Below are experts of layer 5 (counted from 0) of a mixture-of-experts language model. Rows are named up (a neuron's input weights, with its number), down (a neuron's output weights, with its number) and show model dimensions 256-319. Each number is 50 + 15 x the weight over its row's rms, rounded and kept within 0 to 99.
Before each expert's rows: "comes before" lists some tokens at least twice as common just after its tokens as in all text. This comes from a sample of Wikipedia text that the model never trained on. Tokens count by the router's weight.

# expert 8
comes before: " ", " the", " The", " which", " He", " In"
up0:77 49 52 40 79 40 59 24 36 54 42 78 34 49 56 78 30 42 45 38 05 46 47 43 34 35 54 70 52 76 44 40 65 28 43 49 34 41 70 62 43 86 48 46 61 22 40 57 58 69 50 73 41 21 69 68 62 27 22 62 36 51 50 39
down0:30 34 36 35 46 48 63 53 54 51 48 80 47 41 57 73 65 52 62 32 37 71 73 34 42 58 68 64 52 45 47 49 49 67 50 67 89 48 66 32 45 57 39 67 70 37 59 42 81 62 35 53 53 70 40 44 56 61 67 55 38 68 35 55
up1:13 58 41 69 23 63 26 50 49 00 70 70 48 69 16 69 53 46 47 47 29 62 64 86 35 73 51 71 47 59 51 42 48 48 55 67 54 20 67 59 41 35 39 45 56 47 34 37 36 25 74 58 41 52 56 67 69 40 71 67 47 78 47 19
down1:91 52 65 48 45 47 39 37 39 69 31 51 50 71 50 60 30 54 55 26 64 41 50 65 36 56 49 50 56 44 00 44 41 56 65 42 53 54 43 52 21 23 42 53 44 62 54 30 55 49 55 55 57 21 46 83 45 47 77 34 50 53 39 87
up2:53 51 43 55 33 85 46 54 42 41 44 76 38 35 82 64 52 44 58 45 47 41 72 58 45 56 34 53 45 68 52 42 60 49 66 64 52 44 68 60 56 48 30 53 94 51 31 63 44 44 36 26 31 69 40 29 60 41 56 39 34 27 52 52
down2:61 41 71 46 65 51 50 45 40 30 29 61 85 44 61 39 20 62 21 59 60 44 71 23 21 29 28 39 53 20 71 54 45 56 39 47 57 22 24 58 41 53 32 56 48 76 40 69 60 39 51 60 66 48 57 64 55 46 49 38 56 56 67 32
up3:83 18 62 67 60 49 67 36 74 46 65 51 43 54 34 42 43 62 58 52 20 53 37 52 45 72 74 58 52 59 43 46 60 21 39 52 30 85 38 28 54 52 61 43 42 37 49 56 42 71 45 82 27 63 19 52 44 76 53 54 38 52 21 37
down3:68 55 53 14 66 69 77 23 64 46 57 44 53 31 62 41 38 65 55 49 69 64 35 41 54 35 61 91 68 23 32 30 43 62 49 59 48 64 58 20 65 48 49 63 37 43 70 53 44 29 56 45 39 13 79 60 63 54 61 49 55 58 30 48
up4:35 59 62 58 20 55 38 61 54 71 48 82 45 31 55 58 37 47 59 26 45 59 83 21 42 53 07 67 72 46 14 70 62 49 48 65 56 60 92 40 47 31 57 54 67 56 37 56 44 49 50 49 44 84 79 46 84 66 69 30 59 52 57 63
down4:42 33 43 68 43 51 44 52 36 33 64 76 38 51 75 63 50 65 48 54 19 65 62 39 46 49 36 76 44 80 51 44 48 52 43 36 57 36 60 58 69 22 58 54 55 51 62 52 61 54 49 31 37 63 52 75 58 50 42 16 47 60 41 43
up5:80 56 60 55 51 74 31 54 74 57 56 72 59 56 75 72 44 22 72 38 36 34 83 36 40 81 24 37 60 41 56 49 33 18 52 43 48 38 46 59 64 59 21 50 23 39 62 56 36 41 43 41 62 14 27 56 70 46 71 41 43 35 47 57
down5:37 48 58 66 87 53 42 20 40 36 49 44 08 32 82 38 31 40 46 37 81 39 51 24 38 73 38 58 47 69 50 67 70 32 39 64 33 52 60 44 38 30 34 33 49 45 54 50 47 31 65 46 60 36 49 57 42 61 72 53 67 67 63 45
up6:74 31 62 47 48 35 21 61 68 45 53 48 58 63 54 75 47 30 39 29 37 50 29 69 33 51 37 45 66 47 36 49 61 32 61 50 63 55 49 40 58 45 63 33 24 74 40 48 71 71 65 62 19 66 47 76 41 49 50 50 71 52 69 48
down6:38 21 67 50 59 37 36 43 71 39 54 46 58 43 48 67 71 32 41 13 49 53 71 67 27 35 53 49 44 49 84 57 74 39 66 42 68 50 64 47 30 60 52 32 27 57 35 34 65 18 92 67 59 62 25 60 59 72 24 56 54 51 72 54
up7:55 48 55 53 58 55 22 69 22 49 62 54 44 68 53 51 93 37 18 64 73 53 65 47 45 55 64 45 48 51 20 73 39 55 43 40 76 28 59 73 47 52 58 60 44 50 40 33 74 47 39 62 50 80 52 38 50 55 30 37 54 32 12 55
down7:27 62 47 74 58 42 50 57 43 50 67 35 58 56 30 44 61 36 77 44 58 41 20 60 61 19 08 34 66 56 28 57 44 60 52 55 69 46 45 34 60 50 37 72 51 52 19 52 75 74 57 48 65 56 74 47 40 44 36 38 36 41 31 30
up8:53 50 95 47 48 48 38 61 71 46 35 26 66 18 60 52 46 50 47 58 56 28 37 39 22 33 55 38 33 44 52 73 65 28 59 87 21 41 55 51 49 48 47 58 39 40 47 63 49 51 52 48 59 45 55 17 40 37 55 39 50 62 38 25
down8:45 49 38 41 21 43 54 53 60 45 34 31 53 32 28 63 51 47 42 38 70 49 71 37 19 51 72 51 62 30 35 63 61 53 69 36 36 31 52 40 49 28 40 57 36 33 38 43 11 51 46 42 63 41 80 16 53 45 46 63 62 54 59 63
up9:68 63 43 71 61 52 65 24 31 47 44 60 47 67 55 83 54 56 74 33 18 54 63 23 46 32 45 58 24 48 52 55 64 40 36 56 54 71 54 54 46 46 58 39 61 92 70 47 29 47 51 70 34 55 99 23 31 31 70 64 64 41 40 68
down9:49 36 26 32 62 47 52 47 23 37 52 34 61 87 52 42 52 53 58 72 58 36 60 55 50 50 30 46 53 11 49 46 45 42 57 36 41 56 41 12 49 13 40 64 65 21 72 47 53 41 68 41 40 52 33 37 30 77 40 52 29 49 28 57
up10:39 51 28 46 45 61 29 41 33 40 83 29 58 53 61 46 38 32 65 33 33 42 17 63 41 65 58 85 67 45 40 47 20 47 65 26 42 52 29 35 40 46 29 59 52 59 51 86 65 44 69 52 49 85 64 32 28 39 50 37 54 35 37 35
down10:45 72 63 61 64 38 71 40 64 57 46 39 43 21 37 47 59 57 75 30 75 56 42 61 37 30 41 63 51 43 59 50 44 29 62 29 56 35 32 53 68 21 40 52 60 79 38 53 35 34 46 47 17 64 66 60 55 63 54 42 26 25 59 56
up11:37 36 42 25 56 41 43 56 59 43 60 70 37 57 77 52 22 42 60 60 65 48 44 37 34 24 58 65 19 36 61 41 81 65 45 52 50 45 44 65 63 50 44 54 42 45 41 44 73 50 62 58 67 65 38 65 71 51 59 75 64 61 64 32
down11:24 57 35 36 73 70 54 66 40 29 34 60 48 54 66 46 36 53 45 49 44 53 39 64 43 62 47 76 62 30 42 48 24 34 69 35 70 44 54 28 54 34 58 74 58 58 35 38 56 49 26 49 52 61 56 50 32 40 55 36 58 49 62 38
up12:57 07 69 56 44 46 37 49 45 30 53 14 29 58 43 59 67 74 91 54 33 71 52 40 75 62 43 74 23 57 43 34 66 26 55 29 51 54 57 66 39 39 50 38 22 55 71 50 46 61 54 53 27 73 36 60 46 35 44 27 26 81 40 64
down12:44 83 72 43 53 50 56 54 65 50 42 63 52 44 48 49 84 30 45 47 85 58 60 60 80 47 52 69 45 47 33 54 73 45 53 35 32 50 17 71 42 55 41 31 22 49 69 62 64 63 44 60 28 35 42 42 82 63 41 25 48 33 06 52
up13:66 40 39 42 60 40 73 68 64 47 48 63 35 35 74 72 65 19 82 47 42 62 27 41 32 47 46 56 53 80 42 49 40 45 50 62 71 33 67 23 52 52 58 39 64 58 41 60 67 55 57 56 77 26 33 56 60 63 38 38 65 72 37 74
down13:72 60 65 58 67 44 30 49 71 65 58 74 29 55 43 68 21 42 73 62 44 45 33 39 61 48 80 38 76 59 32 51 42 22 52 43 37 27 36 39 54 57 70 33 75 51 55 49 55 56 57 62 28 33 50 47 45 81 30 43 40 75 60 69
up14:72 29 75 45 34 35 38 43 41 80 75 42 65 38 37 59 63 41 70 86 53 63 48 36 33 51 47 76 34 43 43 44 47 59 68 66 48 51 52 32 43 66 49 57 34 63 55 54 20 40 58 56 54 45 63 44 78 44 66 57 56 66 25 65
down14:26 60 36 54 53 28 40 35 72 50 42 63 59 56 60 64 53 44 59 74 76 60 37 49 46 42 65 61 56 40 68 55 45 56 44 33 26 52 23 56 47 52 51 60 24 21 58 43 36 54 43 21 58 54 02 35 48 43 63 58 37 34 69 59
up15:40 68 40 42 46 83 54 39 63 46 72 58 59 30 53 58 48 51 32 53 61 38 64 45 33 68 70 39 49 43 40 53 56 32 47 74 35 47 86 54 54 59 33 47 38 21 56 56 49 49 42 55 52 67 65 36 66 47 49 72 53 49 34 26
down15:36 19 93 69 49 56 47 51 64 36 64 92 36 59 75 51 46 46 48 46 38 47 49 45 37 42 37 67 45 28 56 41 48 49 52 49 63 56 42 41 52 82 64 56 49 72 08 65 72 38 75 30 72 51 54 69 65 43 33 43 50 52 48 49
up16:34 42 47 33 48 69 60 63 65 30 50 69 37 19 60 46 52 35 54 50 45 56 33 38 33 67 37 40 24 29 56 43 81 62 40 55 31 48 72 46 42 55 21 53 52 78 47 56 73 55 44 32 44 62 23 36 59 30 62 24 46 31 17 54
down16:59 35 17 44 48 73 75 56 59 46 59 22 58 44 70 31 58 20 41 44 72 61 42 44 29 51 49 38 45 59 48 64 66 64 61 47 44 52 63 63 55 42 78 59 71 71 60 59 57 64 72 30 58 46 06 30 68 43 46 50 55 56 67 31
up17:38 54 78 76 63 40 37 18 60 45 64 35 37 60 41 89 53 38 59 61 43 60 56 32 48 43 37 38 57 56 63 27 67 44 40 33 36 41 62 68 35 68 53 21 53 51 52 54 79 79 45 15 47 45 47 52 48 55 64 24 59 87 44 67
down17:59 30 42 60 45 31 26 69 60 52 58 67 54 53 55 54 54 69 51 56 56 13 51 65 79 66 29 42 76 47 87 47 25 65 61 57 54 38 25 79 58 55 37 50 41 60 61 45 56 47 49 44 52 23 44 60 56 27 60 56 49 55 34 43
up18:50 58 53 43 49 42 59 43 68 55 61 58 34 40 31 33 68 29 89 73 51 58 51 41 29 35 52 44 50 75 44 23 61 35 56 72 43 32 51 88 47 38 40 56 42 60 25 47 53 37 63 47 41 51 46 62 51 67 32 64 49 33 35 62
down18:48 55 48 54 61 46 20 56 48 53 77 40 41 71 47 69 44 58 47 56 25 42 52 53 35 24 59 69 70 43 47 64 55 45 39 56 48 58 07 39 27 47 37 26 40 55 33 48 50 75 41 33 51 06 68 25 36 52 45 31 28 78 26 48
up19:66 48 61 49 59 54 53 63 39 55 40 61 62 68 40 32 57 54 53 41 27 41 27 43 62 29 44 34 60 43 52 52 23 55 39 41 23 39 47 57 52 41 59 72 47 73 46 53 37 41 26 79 32 71 67 50 61 33 68 36 66 55 73 58
down19:38 28 52 62 62 53 45 41 45 55 70 67 57 65 39 35 64 17 50 47 56 33 27 32 89 39 74 76 42 64 69 48 40 38 46 39 42 38 43 46 46 33 54 51 32 33 46 30 57 60 45 48 91 60 31 45 56 88 72 30 47 50 77 39
up20:47 41 27 50 45 59 68 52 21 44 70 26 48 59 45 41 50 43 62 64 39 37 71 14 40 89 62 53 68 49 46 58 52 48 31 60 19 60 51 50 42 52 28 30 36 43 48 37 52 53 55 56 65 65 50 51 60 70 41 39 36 58 56 69
down20:42 37 48 46 66 50 35 33 51 65 64 59 37 74 36 55 58 53 37 47 56 78 58 63 54 52 32 57 99 58 37 72 43 51 48 42 38 36 07 47 56 52 49 44 72 45 34 45 39 16 41 79 39 54 57 47 57 58 36 74 19 42 25 29
up21:40 47 39 44 62 67 21 72 76 49 42 52 45 33 40 54 79 48 37 30 56 49 39 38 57 40 55 52 17 46 45 29 72 35 38 51 61 67 60 48 32 91 66 50 29 47 52 56 41 49 45 69 11 56 58 72 76 35 33 57 67 68 28 75
down21:33 63 44 40 36 29 48 41 43 37 42 57 46 39 68 37 73 45 45 57 26 44 48 29 40 59 37 41 66 50 26 67 24 57 75 38 57 67 36 56 38 46 81 56 57 54 59 43 50 37 34 61 49 32 29 60 22 67 60 33 61 50 55 66
up22:38 49 52 32 23 43 42 54 26 44 18 50 36 49 50 67 53 55 61 61 73 53 40 51 47 33 54 81 64 35 55 29 62 27 38 41 76 46 78 65 35 47 53 76 45 34 42 60 41 43 50 48 23 50 30 43 47 30 27 50 54 56 65 30
down22:51 34 28 53 71 11 64 62 40 40 43 36 25 47 42 53 53 54 73 44 68 57 53 58 52 34 43 92 45 39 70 82 66 48 51 11 49 28 35 55 46 53 64 45 43 45 43 58 56 37 71 64 71 58 50 44 46 26 58 53 59 20 49 45
up23:43 40 57 73 37 64 71 31 35 36 30 38 62 57 49 51 61 38 71 32 49 50 54 39 33 18 23 47 47 41 04 41 76 78 39 43 58 73 47 61 52 48 31 50 42 43 25 63 89 56 72 53 46 48 42 48 64 64 54 63 31 32 64 81
down23:55 40 61 74 42 65 60 44 63 52 69 47 67 48 39 63 21 14 60 47 61 59 54 31 16 32 44 44 28 73 39 45 56 70 69 64 70 47 56 43 41 68 44 36 51 34 40 41 34 26 57 67 23 60 50 81 62 64 68 50 54 52 20 61
up24:36 25 49 64 36 46 45 36 39 44 44 21 25 23 54 34 73 38 35 62 46 43 38 40 28 59 38 53 32 42 55 55 63 36 29 37 43 28 46 71 35 62 38 43 52 52 99 22 31 49 68 79 53 43 57 60 43 26 47 29 66 67 68 20
down24:53 68 41 74 67 68 52 49 34 71 38 48 32 51 40 30 50 63 61 57 51 68 42 49 49 34 24 55 62 61 28 53 47 71 51 27 54 55 55 44 53 48 25 70 44 49 59 36 53 50 66 49 65 61 69 32 36 44 32 56 67 74 33 57
up25:52 59 56 47 39 30 62 47 50 46 67 25 31 33 58 47 72 45 54 27 43 39 26 53 50 72 47 54 29 37 33 26 37 25 60 45 53 45 55 41 40 60 51 51 50 48 60 59 59 42 37 57 62 73 76 58 57 25 52 76 59 43 42 35
down25:24 59 47 55 53 20 68 52 82 68 38 61 41 61 72 48 52 58 39 52 27 42 63 50 38 58 51 47 33 70 06 53 56 75 46 45 34 57 40 53 67 56 69 56 42 59 72 47 53 41 65 22 45 49 38 30 40 48 21 59 37 52 47 44